Weights of a small mixture-of-experts language model, trained from scratch on English Wikipedia.
Size: 9 layers, 50M parameters.
Below are experts of layer 4 (counted from 0) of a mixture-of-experts language model. Rows are named router (the router's row for the expert), up (a neuron's input weights, with its number), down (a neuron's output weights, with its number) and show model dimensions 144-191. Each number is 500 + 25 x the weight over its row's rms, rounded and kept within 0 to 999. Numbers have three digits each.
After each expert's rows: a language model's description of what the expert responds to. This comes from a sample of Wikipedia text that the model never trained on.

# expert 24
router:534500476512531483513495469468491511527511527471511530464518475532524537478461539531524481489530527467530497525507503525480527520497473478505535
up1:505458517478504526504508501470481491486536472487533481500459529502516458483486504494539540532461482541477501486493515474561492485481493480509498
down1:521501503487497479455550552524492526487471495471539489428494484503482531522485465508513519446532500496470533523484499483466513558462495525517499
up2:487482513499499513490449504506526479510459482506477509545459561473474531507491541471556499485478485524485475473520488519487523496487490501501510
down2:500507489465490501499445475521518520468495531472507568486464498493515492518493497525540507476465478491507517501490498506500517546484476451474522
up3:486463528517433523512530485496472507490479508519525495472476487441502482516505471488502527496462469498484506519480481491546503487520491517448527
down3:523509483467480499474520505477502522516535484496474504523508462495485496458484521467492550480531474515461514493510503465494510504475510496512518
up4:519491494497466489504456525506509493488467496519493505534491554459497449527485503485493506463479481493467545458513471503481465518473493511502492
down4:510455452545532490498481491487507506486532487510483516538463509525502519560473514508466506483509501485502498486518536482511456503525493486517496
up5:485480546503488513495491475526499478487527495495506499490469504456468455505506474500488508525473502469507528475495500517500486527501496488519469
down5:461496536514504458505462538485483459517525514501519493488468515493483516462552460493474484494488521495492498483481523508518480504511492482518521
up6:494459480446472518495531519538489559453474469477435513489466516491507440487488508509470554502485495482465493477515467515492483495519480499510464
down6:486523512479508474487520503484490492497476512456518507502497511515494506501515503541497504505490488525462515479507506505456513530493512528520460
up7:462519519529463486536494495491462442456477450533508487524496503471465451525499476502530490529494516439494501482488517518498484469558536526542490
down7:479527507489508520460512441498527523516500510561506494531527523499479467485501470494459480519459508529517505517513483521474473496501486517510509
Description: Pieces of formal names and units, such as Southern District, State Cup, 67th, "in" for inches, km/h and the kar- of karma.

# expert 9
router:533500478513529485517491469470486511526513526469512531463516477530524536477462538532526485489530527465527494526509506525481527517496475479509537
up1:463483505494469516516537512517529501465520504483528495520469537482522448518537520480490501505531480490483515484481535505503520540499456487479510
down1:486512508512492498521482441508461498518508532546503478513489488504508486485516492534462494531497539525506484457500526499478471507494510454503493
up2:489492501477454569543534496463533510463483478479499461538512505504476525519506521464508503510501522510464490472520501513477465504508506507514450
down2:511510491533517488535503542532487434501442521494494515502500510443519515521484512479485481507527568467482502489498509509492517500513477478495507
up3:502517477508492461519480512513516469482496457473513480521518474512514501504470487504522470493455476513486482493467466506501484472484489519479505
down3:489514549449485476472484517521504511535471463520493500537483512475511480465489510523512500475520483511444509523540462501481508558525478472486494
up4:465508512489492489486523510484501463498526503501514506510477441473507474546500480473501485510478472505489499505511536512526504493458470486486472
down4:508500524511536500515499497514521466501511524530509494467509488516524523544518525490499487496490496485521462505514514539495507521478487507509514
up5:457469462474471483471485476480457500499467470525549474515489503491444478485474509514478492533500463504483495510511482487511476480502511535487553
down5:486529501527490478525524502498500459508492478517478507498484512528483514496537508472498492511507475483530461455473503473514490546500518517505571
up6:477489482485492499495517545466490483497519487453534499538536540476517464538507469486495513489482501504478462478505512557449472535487512528476479
down6:486514535471487482478493479516493514495474474509520501508494525461525511503504505502489498481515502491501499517491507490523501440496451485466492
up7:499539504528485503536514532507510491490478489519476523491520538464515525503492507487496510471499484531465495492487468455499514515504546540408478
down7:468496493475480485454501501522518489509502505518480508516430474539483542505531493499487501474491494531490519521472519499468489502442525468477522
Description: Pieces inside foreign names and CJK or accented characters, plus braces and headings like Websites, e.g. Krunić, Yurchenko.

# expert 12
router:532502475516529485515492472470490512526515525469509531462517476531524536476459537534524481487531528467529497526508506525483526522494473481508535
up1:489522514458506501508510496490456535492484500538515491458483492486515479542502492475500515473489446537504489456501459492500523453481505472475519
down1:494511522554497494522532501528474502483526487524507476494502497540534507493454509518482471536474408526485523509516512487474484516479431473524537
up2:459461512499445506513490494472463480479506475521450469522464481488481468532495487476498521513488494492493491474532479516474485495520489498486517
down2:503541490486477498531495559478500521476545477475472500494506540517483536476475483511487525509472487484539551497491465533480517531505517509479489
up3:491492524470495476514482499483489485493456505536465453502481507486482480506532506480492488523478497484459500488506471464527490509470484510492488
down3:498466490541515512512463452484504478549541472479501508530479503508499514485524502511492537518512507529506451466499535496491516503479490505460498
up4:519507506487516452490503451481476484444492474533484473523463530498496440463486490532470548511485500489489482506470495535502545506517527526480491
down4:525527462520517494533501497481532517512537496493517468511492468526481518516547524547512527465493526467496534555499528506539501496517492494528513
up5:478469552491506478468513492549545497488517524523535499495489529477467494496531488441491515548514514517439480495500529480507515503494487517489454
down5:534521500470473511488457507507533496500523457509550511514510460559471467503524536511481543497531456548469461513527486498479479478463552506477496
up6:523523497473487521474498526512522482477494483520502522534491513501481486522547467496548570494484526512509484493516499490484508428495487506472523
down6:493489515489524515483492508527496508464469527493473471506492525479552485470475503474509479458499497479484519471474476486501532492497506540508502
up7:460483484493494476515477476484504536491515447499500503514445500461487504503542472489505532493497475530496492443537493492487493543499524523462490
down7:510513507486529520478510517495464486551531488466498470511480548474518508499449488534513488503491493486543522482501525541514507511516484547527487
Description: Word endings inside long names and suffixes, and numeric pieces in coordinates and tables, e.g. Maredudd, 95°, −6, BC.

# expert 28
router:533500476512529484516493472471491511526515525470511531462519476529523538476459536532525482490528527466530497526507505526481525518497475479508536
up1:503464520548494480525521526503513464487504459507507492517478476478465534526506480495465554519440505478487505502491488478474512481553506507495512
down1:498515466519527522466469473512537498527479481488524518465494487503479464510501501489495487456526512468472500530474513515475563484508484537525472
up2:503526474487445506490453511491534457476536482515500503496491480481496486505500483521477517487500482519479465481516505515535454451443518500469531
down2:523484455515455537490513485490539512458504521482481489515550512463499531543531518528513515523483456503531508517547470480472531508500503458472500
up3:495516449498495501509497512532531444477492483495501456506482499518476460508482525473502481542489491528531470511539464515512498516550484560554480
down3:506532511482524482530464504503510484500491517467501493531472491499493490515532537538527483467446453524534489476501477506497456493508469513487435
up4:502482449462488531461522519501476503461523514529481502521461530508517509524520512479494527517499475502466451482509458506523486484496486484484505
down4:505460472490518520498481533505512494551505471542538526469445491456518470449487489485489500501505497482505499505519466453475478519464551511526517
up5:498543475486472490537503556535504484464478479472509486494489503511506476504517476500503521520527505504508508503544513505505517475453497524480470
down5:531520471498539546463506509524499508489556485525490503522502533533477496482460522524522524489486535540438496504510525498507494506527480555509497
up6:473513470505482527478507515481499493495480451514498470519487521482503499506451534480461496509470507512517439504513502475501469493529492577495489
down6:446519484501487504524514507454468500523477497451511512478469474513519502495452525534509475490543489486474473502498475541503470512488482511502482
up7:502539501508484510506504524543489487456507490482468515529510482437498492488503488502497512514555504517490507489496493517527470512504512475570487
down7:505511536518507458492528497515478490477499517509444548482486519510550535448481478521515485520524532472500474500466525534494517517507463484482498
Description: Nouns after the or a such as people, group, band, Volcanic, plus table codes like JPL, MF, DF, FW.

# expert 0
router:535496476514530481516491470468489511526513526470511531464517477532525536478460537532528481488528528467527495526507507525481527521498477481509534
up1:493501488480501499534524526512495530476486492502496506511514489519492545483495504457514524502510501559516477510515511535530490514482491511486590
down1:476512495481496473452506480481499498460523487512519533490500485509461505483500484495480493479572481476459493459513507492473498515486513483524476
up2:482496479494454551502481534499529529484503469494446507514491536487480449499503463464523521536462530511474480466525491490469480480482510454458475
down2:489509500528521536502490500486466492558456489549457506505471473473463542470522437495479540509503531490518496531530523502505516535521540475515524
up3:525479477490493515494521531507505467504493524543460515542483494475503476537527510511510537511485489494522489453498529563522503515463474518494546
down3:547451523517499530504464482480484484506478477488435551496462520507549495480500495479481518498494469458537535484486534501501464503561487476494504
up4:501504485478493503480484502523488481491512477546509478475481534481500502524531463505533512498491464516526512499446511467533526488448490508530495
down4:518508480484492492504505458502494474484526514521558535460462479530502527514450490492452556492477516507491495492481504494528448493507474513534520
up5:492532494511464516525494539506540488477504491536453471520511482490484515502536458446554498566482513513459513502493523528561515493505533475518484
down5:499489477479486474530474545450531474448479474507516540530502463503499504452489487483532522528456545522519482483498516516493486524500491522521521
up6:507518482492460492511537521550501480470488451474511475502525482492459497519500519482488473492482501495490499502476472476521496498486522491496507
down6:519515496457534519514552485501472479516473500531469523458495494505467478503531445487479507532482517513512476476503505529500490501489512445512496
up7:470499435503513521495500478514485460506501512490511517519462491506480495525518531443487537479492459495446488519518493498482483547509515500497505
down7:494500541517531519510511520509478475530520495456502502525424488479465491489485509504519539507505464479499520510486499535487469496481512529481505
Description: Line break right after an article title heading, plus odd word pieces, Thai bytes and table letters, e.g. Eura, D, m.

# expert 2
router:504485496532522524484502463517509496532516535468517538493530483514527537476495509522520476468530523526529534530492511526472525496496489478528534
up1:512495507509492486525504535485490476536462483548516511479506501467488525518486510487538500497487463505449503487530527483507484503493523471527492
down1:484457476507460489462502544502518477509492469467478494525552486522506471518544490503490517460510497524511550522530481470518502482497474506519470
up2:529508475496443474505510500475543515477499514517524450484515523516510434510532489492483532539486489503487528482492499489525501507512536497532509
down2:535522518526536506458481473493530516514511487516433505564495465473496498517533555512487483482511473511478495496508501483451502515509511517480504
up3:488481504509494447512499508528477491481522467561570523497444482467542505499485553491517489510490482493510528462488515526512468513475469469491504
down3:485557493517518479489488475537504478464528534519497505518526457507542521489521463495503466530492463483547494520500486510497518506523504517500512
up4:444567491467496515484508480491472489463492537471456473518480474485493490534481531471484491504486503479486489468501472482449472510487478485501524
down4:509478506544505475439473467485515521511521532539521516454562526514498491523556514502501483474482526502475511491484513486464503451538516490478491
up5:469506504522470529475528541496488494507502449539497497483523520482409475512492526524486516455509496522449538513482507452489536506523550509516499
down5:456491522526503498530450492516498501505480524502490464545503512529492550497483478516505517527489482502491491503519463538501456528444505528501532
up6:454521504515487531487493480524529513554505496536503501488529528485472476517497525489515500560501506508462475464532491485454497539496482471531511
down6:518511504484514486496507508475525490480476512490506500485479533481506493520503497541466491503453471488474462463506516527505462481485517492479466
up7:504504536527485514494478486493512477517499461474501514539496489497518534531477515473491500477484481502503491459496506517484492503526467488554453
down7:541507468524508497506486484514517525495509519495493480491479497469498468479523497514513473500538493518502527527475483507495484482534558507499481
Description: Commas ending a clause or phrase in running prose, often after years or closing parentheses, as in "1995," "),", "yet,".

# expert 20
router:531501475513530481516493470471490514527514526470511530462519475533525537475460537534524482487530527467530497526507504526480527522492474479510536
up1:478491472549499467494535510497502508481537498474503506496519483481507474521522447467529534538493506523492481496495488487493437495533503524505475
down1:506524501509520503477528522509538479465484533499515516497497491521453490509523490486517471541481482519482495514526514551463455473517507500509502
up2:506462470536516443520512520499516507519497456505498506499513482482484485507517508497501506539502442522468501475492500431462493491473494504492466
down2:510511528534472512532528505508498521520512516543517479534516490485530502506504486550476500459462513520482518465508468502518495538454552520481503
up3:477479521522472494527509506507512509538502482505469475529469507528496494557487542461502524572527478440491523452515533516515490455509498492491518
down3:524540472434483517487511534530490499510491505494511495459490488491473528488505505437478465518487533518506501491524492442506507483541502521522509
up4:520481486501481529516552514545517499506484499502486519516512514465494456508479525459542499495438522507489516470445509464489516498519484496456504
down4:519493523538475493534505508500564466478493518458530554486506497482474525504509468515538538517489496526524443501536507502503513466551466494512466
up5:506511562460493518491471507483464527483508508520489504482506527518500500485483520519525500496470492513465528483468551493506467487522533497523545
down5:556525502494506472465499504507539502547518504496475536486496518480520508510516521515528485510471505547490490543502482512490534477460517525515474
up6:515522511517436500514530494477502531491481487485478476504506514501448474541463531502514502549432474547483515437515469494537473503465522510526498
down6:506478484498505494522518498480527524491543492485489488462486504463472507425508529522484487496486526489495525509495468512470477507524527499516525
up7:489455505497462513503495514522487488482494499469486512540483492493513503507514468481476497530510497510510473458562515473485463526497500503501471
down7:489483483514525514509537496532516506469496512539505516504447534509569492490476508500459520517450544492507513484512517512537469494511497511564514
Description: The word in within titles like 2018 in heavy metal music, numbers like 9 or 20, and words like member, back, re.

# expert 25
router:533499475516531485516491471470492513527516526469511530464518476531524535477460538531526481488529527465528497527510504527482526522496475481508535
up0:478473475478501540541540499549501535486516487572491483509523536513514533523490478467517569479519497517454492492481525474486485485516513484496490
down0:532480552485530525486524540517483543470495460552528486516505482482523503513485499510494529505513501537496539462539514505474458489509515504515489
up1:486499507473498563526487518527522496511530491495532456491465466505474482545554491494530504502532479531516501481505508529501458523496480545485478
down1:523522528517490550492459519530513512501517472499521436512495500501500470479462489464525433517514504514529505546491481525501513483508500479521537
up2:508515505529504500515512521532540512472487507514504468522498508485476465482512498528505518491529462519471560470478512495494459495494466461453496
down2:537507543486517492550490477475482455564491525511490511490488494463512502497523501477507495504515521441440463453494495510499500512527487472512474
up3:513498487491489522508480522526487486486471494545517477526509573466525496501489524512481522504529525540490490502459538532555520492506528457476501
down3:521468474491510478478495504532502512445483523474476492524497423490538496502473527519477493463492517495480511501518558455504503505469494523499487
up4:502485474480468538515507510520548534459482487518537484510509507492475465499511479478543495542494514527485529476525507503457467521457493475469501
down4:510467488507493509486541504527485531486528505509504503475496457485509512467477466515520511465502493510493495524485511497506496479523462501498449
up5:464457492441490462471512509494529462471472492552517492491487509473516500518484497482530490496472506485480457483474488557522505443507499483500482
down5:493498486490499448501486432488516486482509441476520490468527508491499483499506497535487498506530531542498541523486519518516500523553517472516492
up6:509532474526505473475519481471494546531517472507492504497506550521508465509505510500509518493476489504502445475494512487531478489522471497497484
down6:507475523512476545520495483507544495491449483500510453526534480529521497519475446498500484530505488563477509487504454485464485479466486530520524
Description: Section heading markers == and ===, and verbs like is, are, were, comes, consists, plus some name pieces.

# expert 29
router:535498476513530485514492469468489510527516526468513531461517477533524535476460540533526481489528529467529497528506501525481528522496473481506534
up1:518522472513515525530508504457537453501552492533546505532451507504498504501531484498526474507479529559502522492516518502501486499528465517530498
down1:507509527510477481489510514483488515455527496521528463517575473482510494495447498507520464483505513482498514457494498480484475553502463470507493
up2:525489512470442495535480516464497478484513478486509510513488507430492526515511543481555549536511472492500530482437518502520496542487557484513496
down2:492494508493507485530492479530491532494466488498487510504492519482522521486538464475479507483467506480454513514459474484524489500504456490479494
up3:489532508487469469487447508515531506486475513508471513466451488453511506530509494481478517518480510517506507485525516499510478515486506508477502
down3:508542501462506478493520484489489509485497539457531509472550480487509477541498515529462494468555480528465498519508495498495496487494494523519493
up4:545514497516500521496513470466485495511494479484488520475488475497449487509514526518550464544451480518468525508451489473511475508538496534483459
down4:512482530471499501478522495476476517476543495468506490479481500484512528523524505512491473514457499541500494496521501532506547490519470503479490
up5:492474478518477482495521491536520522472518484525522510508511532480453492532504476487479489499495455515463506487479509528469487504502471495532471
down5:513494533506478500498467542480495506515442513467492528492482535509532446511484510484502556536517561494510511534515508477498453507485504482517468
up6:478497503486477516479525475480475531463507475523499507528495497497488477494566483494504483518484470506506516446518497477490511516562486479509460
down6:475496493513476550474454491498510506545505510491536544516472454523467490489501523481495464523520536506480516533458554528466506466512477510527480
up7:474534493457486489496479501564520454506495505493492501573540504483463486543477486460473517529487481527500555503495533511523477514530549506491500
down7:512518477487533514488489487510548491482551503513486513510512513499503516499492495486467499490513491520489495483535504438509510565528512479533523
Description: Table pipes between cells, words like city, United, Government, and in or born or years inside titles like 1977–78 in Scottish football.

# expert 22
router:551492486534534539505507459514491476536513533478496534482540456536534524465499503518477470475536532462550514535537483526492512512503469488519503
up1:513460556504505513490434521495546476527499516506516468508512496541475480496510461494457512519537525532475513486482478501555512471536492499494528
down1:525483471539479517516495487456527485509503494498508470485521464509489504535479525489501478506549502468501513486497461492468459464508494528529494
up2:497511489517540471529499464521452486516525499507508489505498493442523479495483446493475522496475464455485484515466487486553503500467515484500537
down2:515483493513478476533476492434492557509492515502468482552495525472495511505520493497564523488467511523533481507493490487566507525533530490500509
up3:495512521474493461469488454471521489512490431498474537536515461525520495489478471504482513508495534467452477510513476454542516502489507494483494
down3:516514533516524521522503444501535525505509535496517469498520447529491506511518549514526499482511499522491504505486511518492509534480534505503492
up4:478519552520512516521515517541494496436534485515491502537513490504466497555489515496503488455472497495517481549475479483508503523512499488517536
down4:488531510508474464560478432518498469477504502465478481490453519511498532498514508547520511512486484525503528498507485498523561531498516522500500
up5:473473531502539504527465555532494478473505507456444472497529525478476510491491477531484495484543504479503518465483492497553486485487519493490514
down5:505521485521521488502484484484492486496509530503486513514486458500468553490481553490485453487522520468505555480480536496517521540468467463463536
up6:561482495468478520480465514526475537491511532528519474497504502497496509494530490533537437519549487501519500506478488518550500465459476499511469
down6:488500521499459511495477532513544481471463478497518514510477507471496458510491479478503506505519545506516482503473490500471473505507531444523521
up7:536508519485481529522477500501503476524553526501501457504511479507512473502508508468492530533515450503518496480547502488512462443498502515508507
down7:522478520575494532481535502522463480504504531500519473487503483516492499480497450524471482481471500500517497525482532495418501467517470520487492
Description: Colons after infobox field names and titles (Last contact:, Closing date:), plus pipes, line breaks, including, entitled.

# expert 4
router:533499475514530484518493471468489512528515527468514531463516476531525536477460538532526481488529527466529498526509503526480527520495474478507536
up1:458495473523487486448471481561522485454493486506506492504471521464508463505515489499457529476475474522484457505490497475467456460521495463503488
down1:498507529497538496493520515487475504484512479525508519521496545475473488511470498487416536528545486506499503504461473499533490469479502503472521
up2:507502543505465476473504510469500483471498500535538502509467508483489510498466465475481516491480475511472483481477525499510491493533488514493515
down2:494529494577466489511500437461507533514505482508523505450501488462468498511499501490509417482515555507531494516478521476483508518501486482525528
up3:491526511482476502477493509461549500455490466472452541553481516519497493494505499449498501525468471489490457509510500500546484512516464500525479
down3:539488523500505466473501530476508485461477491507449506478526521486530485522535495479484492472493499473490476479526498501504515470511483498531485
up4:441557512507478504509517507512544525455503487488481522497478525453473498537464512507485513475523500505464489479464497520502477468509543539477498
down4:491476482482475471485492522510456489478504534489533479475465489502498464499501503517516524470468516524512514521460510474512557457476498492489512
up5:466513526437492485509490558481495492458488511519483504490468526509473429499489467519519475553496491532469534478494514484489502529511470498495499
down5:533528538446482499420523510475540492460515488489534441509483523482519497476494469497466491497509503501506500467485502510492494490498471530508487
up6:493479468477555495475520524502472518487538502512480469486476520514469479536516474478485506523515484499504500463488524504528507488561464548485501
down6:474500489520520506435528487490441478520541457513481538516522472477520531520500517486504497509534490504521527512491472528493498466504491451535461
up7:465535483452480462463467506506507447486524503476533488510473496540489459516471463504505509526479481509462524480505562471484483510473508522520489
down7:449464520508509513483495499483516486497457527466454488484543477455540506506490485501497532485508506510502477478515509491497461509481473468489481
Description: Years, month names, centuries and numbers after in, plus table pipes and closing parentheses, e.g. 1972, May, in the first quarter.

# expert 1
router:533501477513529483515494472470490513528515525469509530463518477532525536476461537533526482490531529466528499527509505525481526522496476478506536
up1:522483507486493466541493521533521507483522515518490486487456512495457470502518505461508476513509486528484482495495527486524444468550535463482486
down1:476487504524497489499498527542526503556499495489495535522471510511572506503539508544524471497523506499472520518527492522469534501470462492517490
up2:508512526510486464507547524515472498496510477497499485505520527493477452533496473502495535525472485496469474484500536507506454464520490462466472
down2:472479498528536482514486506510534534493485469471544523501536498489475557516462471512479522523509475539530532497545492483470537475515533450496503
up3:527482517509496485510484513500484480461478496529539486554486512531522483532526517505457491538502474499504466466473470516491480524509484502511498
down3:504514476504526502488501526527531535493470498511486483541554498485474476502501519513531467442494485489478493479518556465433505489500507521449511
up4:478454535516502503477469534451475473477506512508466482525474508491464526534547482485519486503508483502464473502518530514526465514453475496481495
down4:475521505519511475527513504474487535468471506511533505513478529509470464434465482525496537486461505492501428503493495480562486470487532513488480
up5:510514493517488491523460540490519513486484483544517510522500499502450454524497485495508564552469533493497498475453534487496469482487454490488521
down5:499455501535494471465514498529511483507513474486502496462555496506544500519497480490465517496466473479477551501539494530497476474537519519522488
up6:520448521493481483515509523515488482443474462462473516508491525523464510516504543536483533492508486482473526499522502492527488487539500517490480
down6:543531464504452496511519528551505486543499514521470515495513528507525515512486499506490481551510497498454502530514541507458493543536506500509513
up7:478481475483520508500522530542442519497475474542485501497478548523483474500464511546530518529466487488523513479439496484503468493521480515523469
down7:506512493490472488510545543480474503444507507483484513511466491501481511452499529524479484511523538548491488529518544519453530523519500512500518
Description: Single letters and word-initial pieces such as non, anti, pre, ex, O, X, plus the line break after a title heading.

# expert 8
router:536502478514531487515494470471490511526515524469516532462516478532524535475462539532527483487531527466530497525508503526481526517497477479509537
up1:481499566471531531542522477469475485478460464498515492505503462456473489488527528473482457496474497504455504498513496470492480512476466522485478
down1:508467501481512517535525514512518505490450502479477522492499519557490505512515520475511482537493499534506502484517523505532489503525487517495497
up2:494464527523478491496507521516492532500522489541487483504456478493450493476507510532508528536484488495519481486496507486546510488516479524545496
down2:502485516464505500503475496507535496555432521475507553499542496462487466506469518486515500506532534512518491498489542528492475483452519504492495
up3:490513524488489525551540528543478501462500496526487474543483528496475502488515555499482511516504545494513459481482511467483502498538487536495470
down3:490501457515525523548507494447523508470506499501518534480492479534483478454464498478492517535480527477476516527508520470480505528547454525492495
up4:496511521505525535493502505535475494479495476488489454527549470474524488488534489477473491499485489519517494514481543506502522527512495482472493
down4:549517483488512519537472524517518503483441517487524543487496493529518532479536484476505511556493522481510493504523480525561469484503480522492507
up5:514511511453478491559507544511513503500474462527447484483485552522456542503485510518507487454514490527484511465500462461479481498504485525450470
down5:458476444477520525450504515502500526476491532505442441484523517510491495512518505518494486518502472493533457487502516460506460484478495472535467
up6:473500492502467510514500545503527512500472449494528475506472502525495497524498487506515486514451472511527494506520535473520487442480478501506480
down6:506487498524503465515506516517504497514472494453484505454509477523470488479483528510483481494489508501495500487497517562465504491553455545502583
up7:510474484487472527449506525536451517491483513470487524533456482495490490487546479501508522519491467496510469461492504507494423459491506522504504
down7:504501471516520493468490515495495529518524477475523475521460485508463497474494480495491441530478513486481476449515477498539532531482530469538532
Description: First names and word pieces of proper names such as David, Le, -ucci, -bia, plus blank lines before "===" headings after tables.

# expert 23
router:534501476514531486516494469471491515527517528470512529464517477531522536477461537532527481489532528464530498526510505528480526520496475480507535
up1:490487466457487476467518498531479508529516459494504510561512510453494509500537503529537542484500460520494508516484483468538484460490522497506516
down1:426509443487513489485496536432478490532480492527501485476467522509512523470496516498537531514505506519521546497518520505550446498508520524540488
up2:531461497491484496473552483507459517482498493513520455487458556492495518495501516515470519489529499529481475469500494500451484508478539506479484
down2:498504498501522508505491505506477490530528505493481497477474523471511492451521507494490460514514502549483429510534565531525517500497518474515564
up3:496477490460479509508480517509496506502469473527554502527502523475433541504539533467526484500438510504479486492490501485513494508479510493501513
down3:482513479491505518526504494499502440489486491513548490467511522441524542507507532482526498477503508480509492488465531461540448515535519461521484
up4:493542469501505484504515524506509510458521500510511495508450567517528476522489540558490457487491501497490514481507506521517478470458544518467516
down4:502503520491534485476519523518472477504472555481509510472506505518499478463462485501482509448499518505529460507490480537529511494527517481472498
up5:489534545491467503495512515484452462507509502514474438504495515505462470493526453484440519519487481530505514523481514505540485486526500484531485
down5:528457508549496509529496495518503463526453507523496489473495526505475481465529518461533550460513476476536460483522522494548482472465486526493492
up6:501489490495512542526487514503485478478449477528487531539491537510466515538506514480473533511482510506451494493486463500504522504447530523473502
down6:514457501513495478471518465516471510502524492463516469504487520488531543523477512478528505512465572516515475461525494486498520499465466480477506
up7:466496519479513490550488502516468512500505535524493513521522502498509450455506491553477478467498460552473450452514473509506476448489498547504480
down7:546520518516492521521521479522477515520464502523487525518451475442493535473457507513530468442492512511506496489539478477466544451539490517476528
Description: Line breaks, pipes and hyphens ending table rows and list items, numbered-list periods like 4., and second parts of place names such as Kong and Jersey.

# expert 16
router:535500476515530483512493471471490513526514526470513531464519474531525535475461535531525481488530529467527497525508505524482527518497473478510535
up1:475546539506514517522467528473489470492502498545481506519479516496494494495475513559502487493486467505489548482464499504479495540472537522529486
down1:471462506519430488481500504498466497489526503491535496490481518546559473477489452500501507489500471514473483511452493501504478497458507475425500
up2:507495532487512506502485535483437536492501494518500514527488500523450477495474522473484549490502504521535500484462510529499494510507509497479448
down2:478487505493475510511498489473498485532482528556478539536489450486521466442488522508482513466484492499519544520448506472517445518536478502497522
up3:510520538467488520497484498453473476457430454506476470538486517486493469518524524503492510505498479491510483443515506465487475497495465498480505
down3:505448456544522482504480502483491472494512516465544508526494474502493474506501464463448504508525519513498515512505474475455448540495511490514514
up4:440492497516487562532481506522521529491487496526512482569504521491499462491466495465499509487501526499467461453539487500502502483481517545499499
down4:515477439511494495491512474464530503450480495535498479501478488476506551511461497483516472526462527459464522505517515489511478456507518521486470
up5:504522498510474470516460554494492491484510485529525478528501496497512493520472494514526508534529479490451509497498490479538498494502525466530529
down5:518477530453475494542468543483442493471494516472460489491468532500517497483490473458523470517482522510531465537527539462478470499492488483534488
up6:508503501509484512528489519496492469541498494468521483493476480404483480484502478542514518513503466473485521480518512486508506493499505498513466
down6:479497475449499519491531519488487520480474482500491504496493522534485510534519493436460498502510513537468523484480514495504488484462487483534512
up7:562482478501486494472544504491526509467513471518492472516486503487509512502508471483486526528459494522497535520490513531486470524499493478497489
down7:509467502534457545507513476481514462489485557543466538489499508507471479484511525498493542560499502525486495480510480520495521521494473523500466
Description: Pipe separators and numbers in tables of results or percentages, plus words before figures like total, with, inHg.

# expert 26
router:533500476515530484517492470470490514527516526468513530462518476530524535479460538531525479489531528468529499527509506526482525521495476481508536
up1:542484509565505550482462523442476466489519453488491523526478494503458495465506463509499500502501497505517536489563527467503461496490501507513505
down1:554539535493503505438491492485542477484465504528487470484491508502487507492517504465505513495500484498507502531481468490499504501468513509493493
up2:527501514489474485504501501529506491521510518528533495540491508509498530455506458480507489450500507509488536481499543480509472507509481465495531
down2:513512496508507519492491492493506455507515503517531501484511490475465502441484491506481469491524514486506470477505483462496491493519465502528487
up3:476499521474463514493489506482511527493516456488536452527526522511464504487522505510520490498499477471451486438501486463509487477540507495478515
down3:500489531473548497514430487529525492471532511472491522485522488502484471554475522497485528506493543477516486501484489496513496510477532547519473
up4:490515511506508518511492499500520529460498486544476521539497507507450460514522523491497496489494481498494489476551450466510462523498483521483523
down4:502487484481527474509520488490528531510526528500476511481459519466466510491508514511500496524514543511538519524479519477497518537505498511529521
up5:515542492460527529487467530472483479495523495536453503527513479508477520473541495479505493496465464495507484518484502479491469499480504493490511
down5:571515486534463537472509512466497480484537516513538472503545482530465498498496506538487494509481472513498480481541493479533467534485491470494513
up6:487503484505466485565486518519500497468463482503456498479493476537499488502481501432506516463505498497491564530537453506507438521489533457534523
down6:467498481503495497495486480504502487466504442533496534477487477519516516509509519469502520530449503476483521492475503532468466537458519563477516
up7:475470526560463522521474502509489505457456508526518461559461506496506509459518504470496525503535499538462522482483523459514492490549498528488496
down7:534513533518529562528524509541510563493480479481486442492523471478523480503504514506477506483491508520446493530535482504537531539521502454474529
Description: Line breaks before section headings or after a paragraph ends, row-ending breaks after tables, and determiners like every, entire, another, the.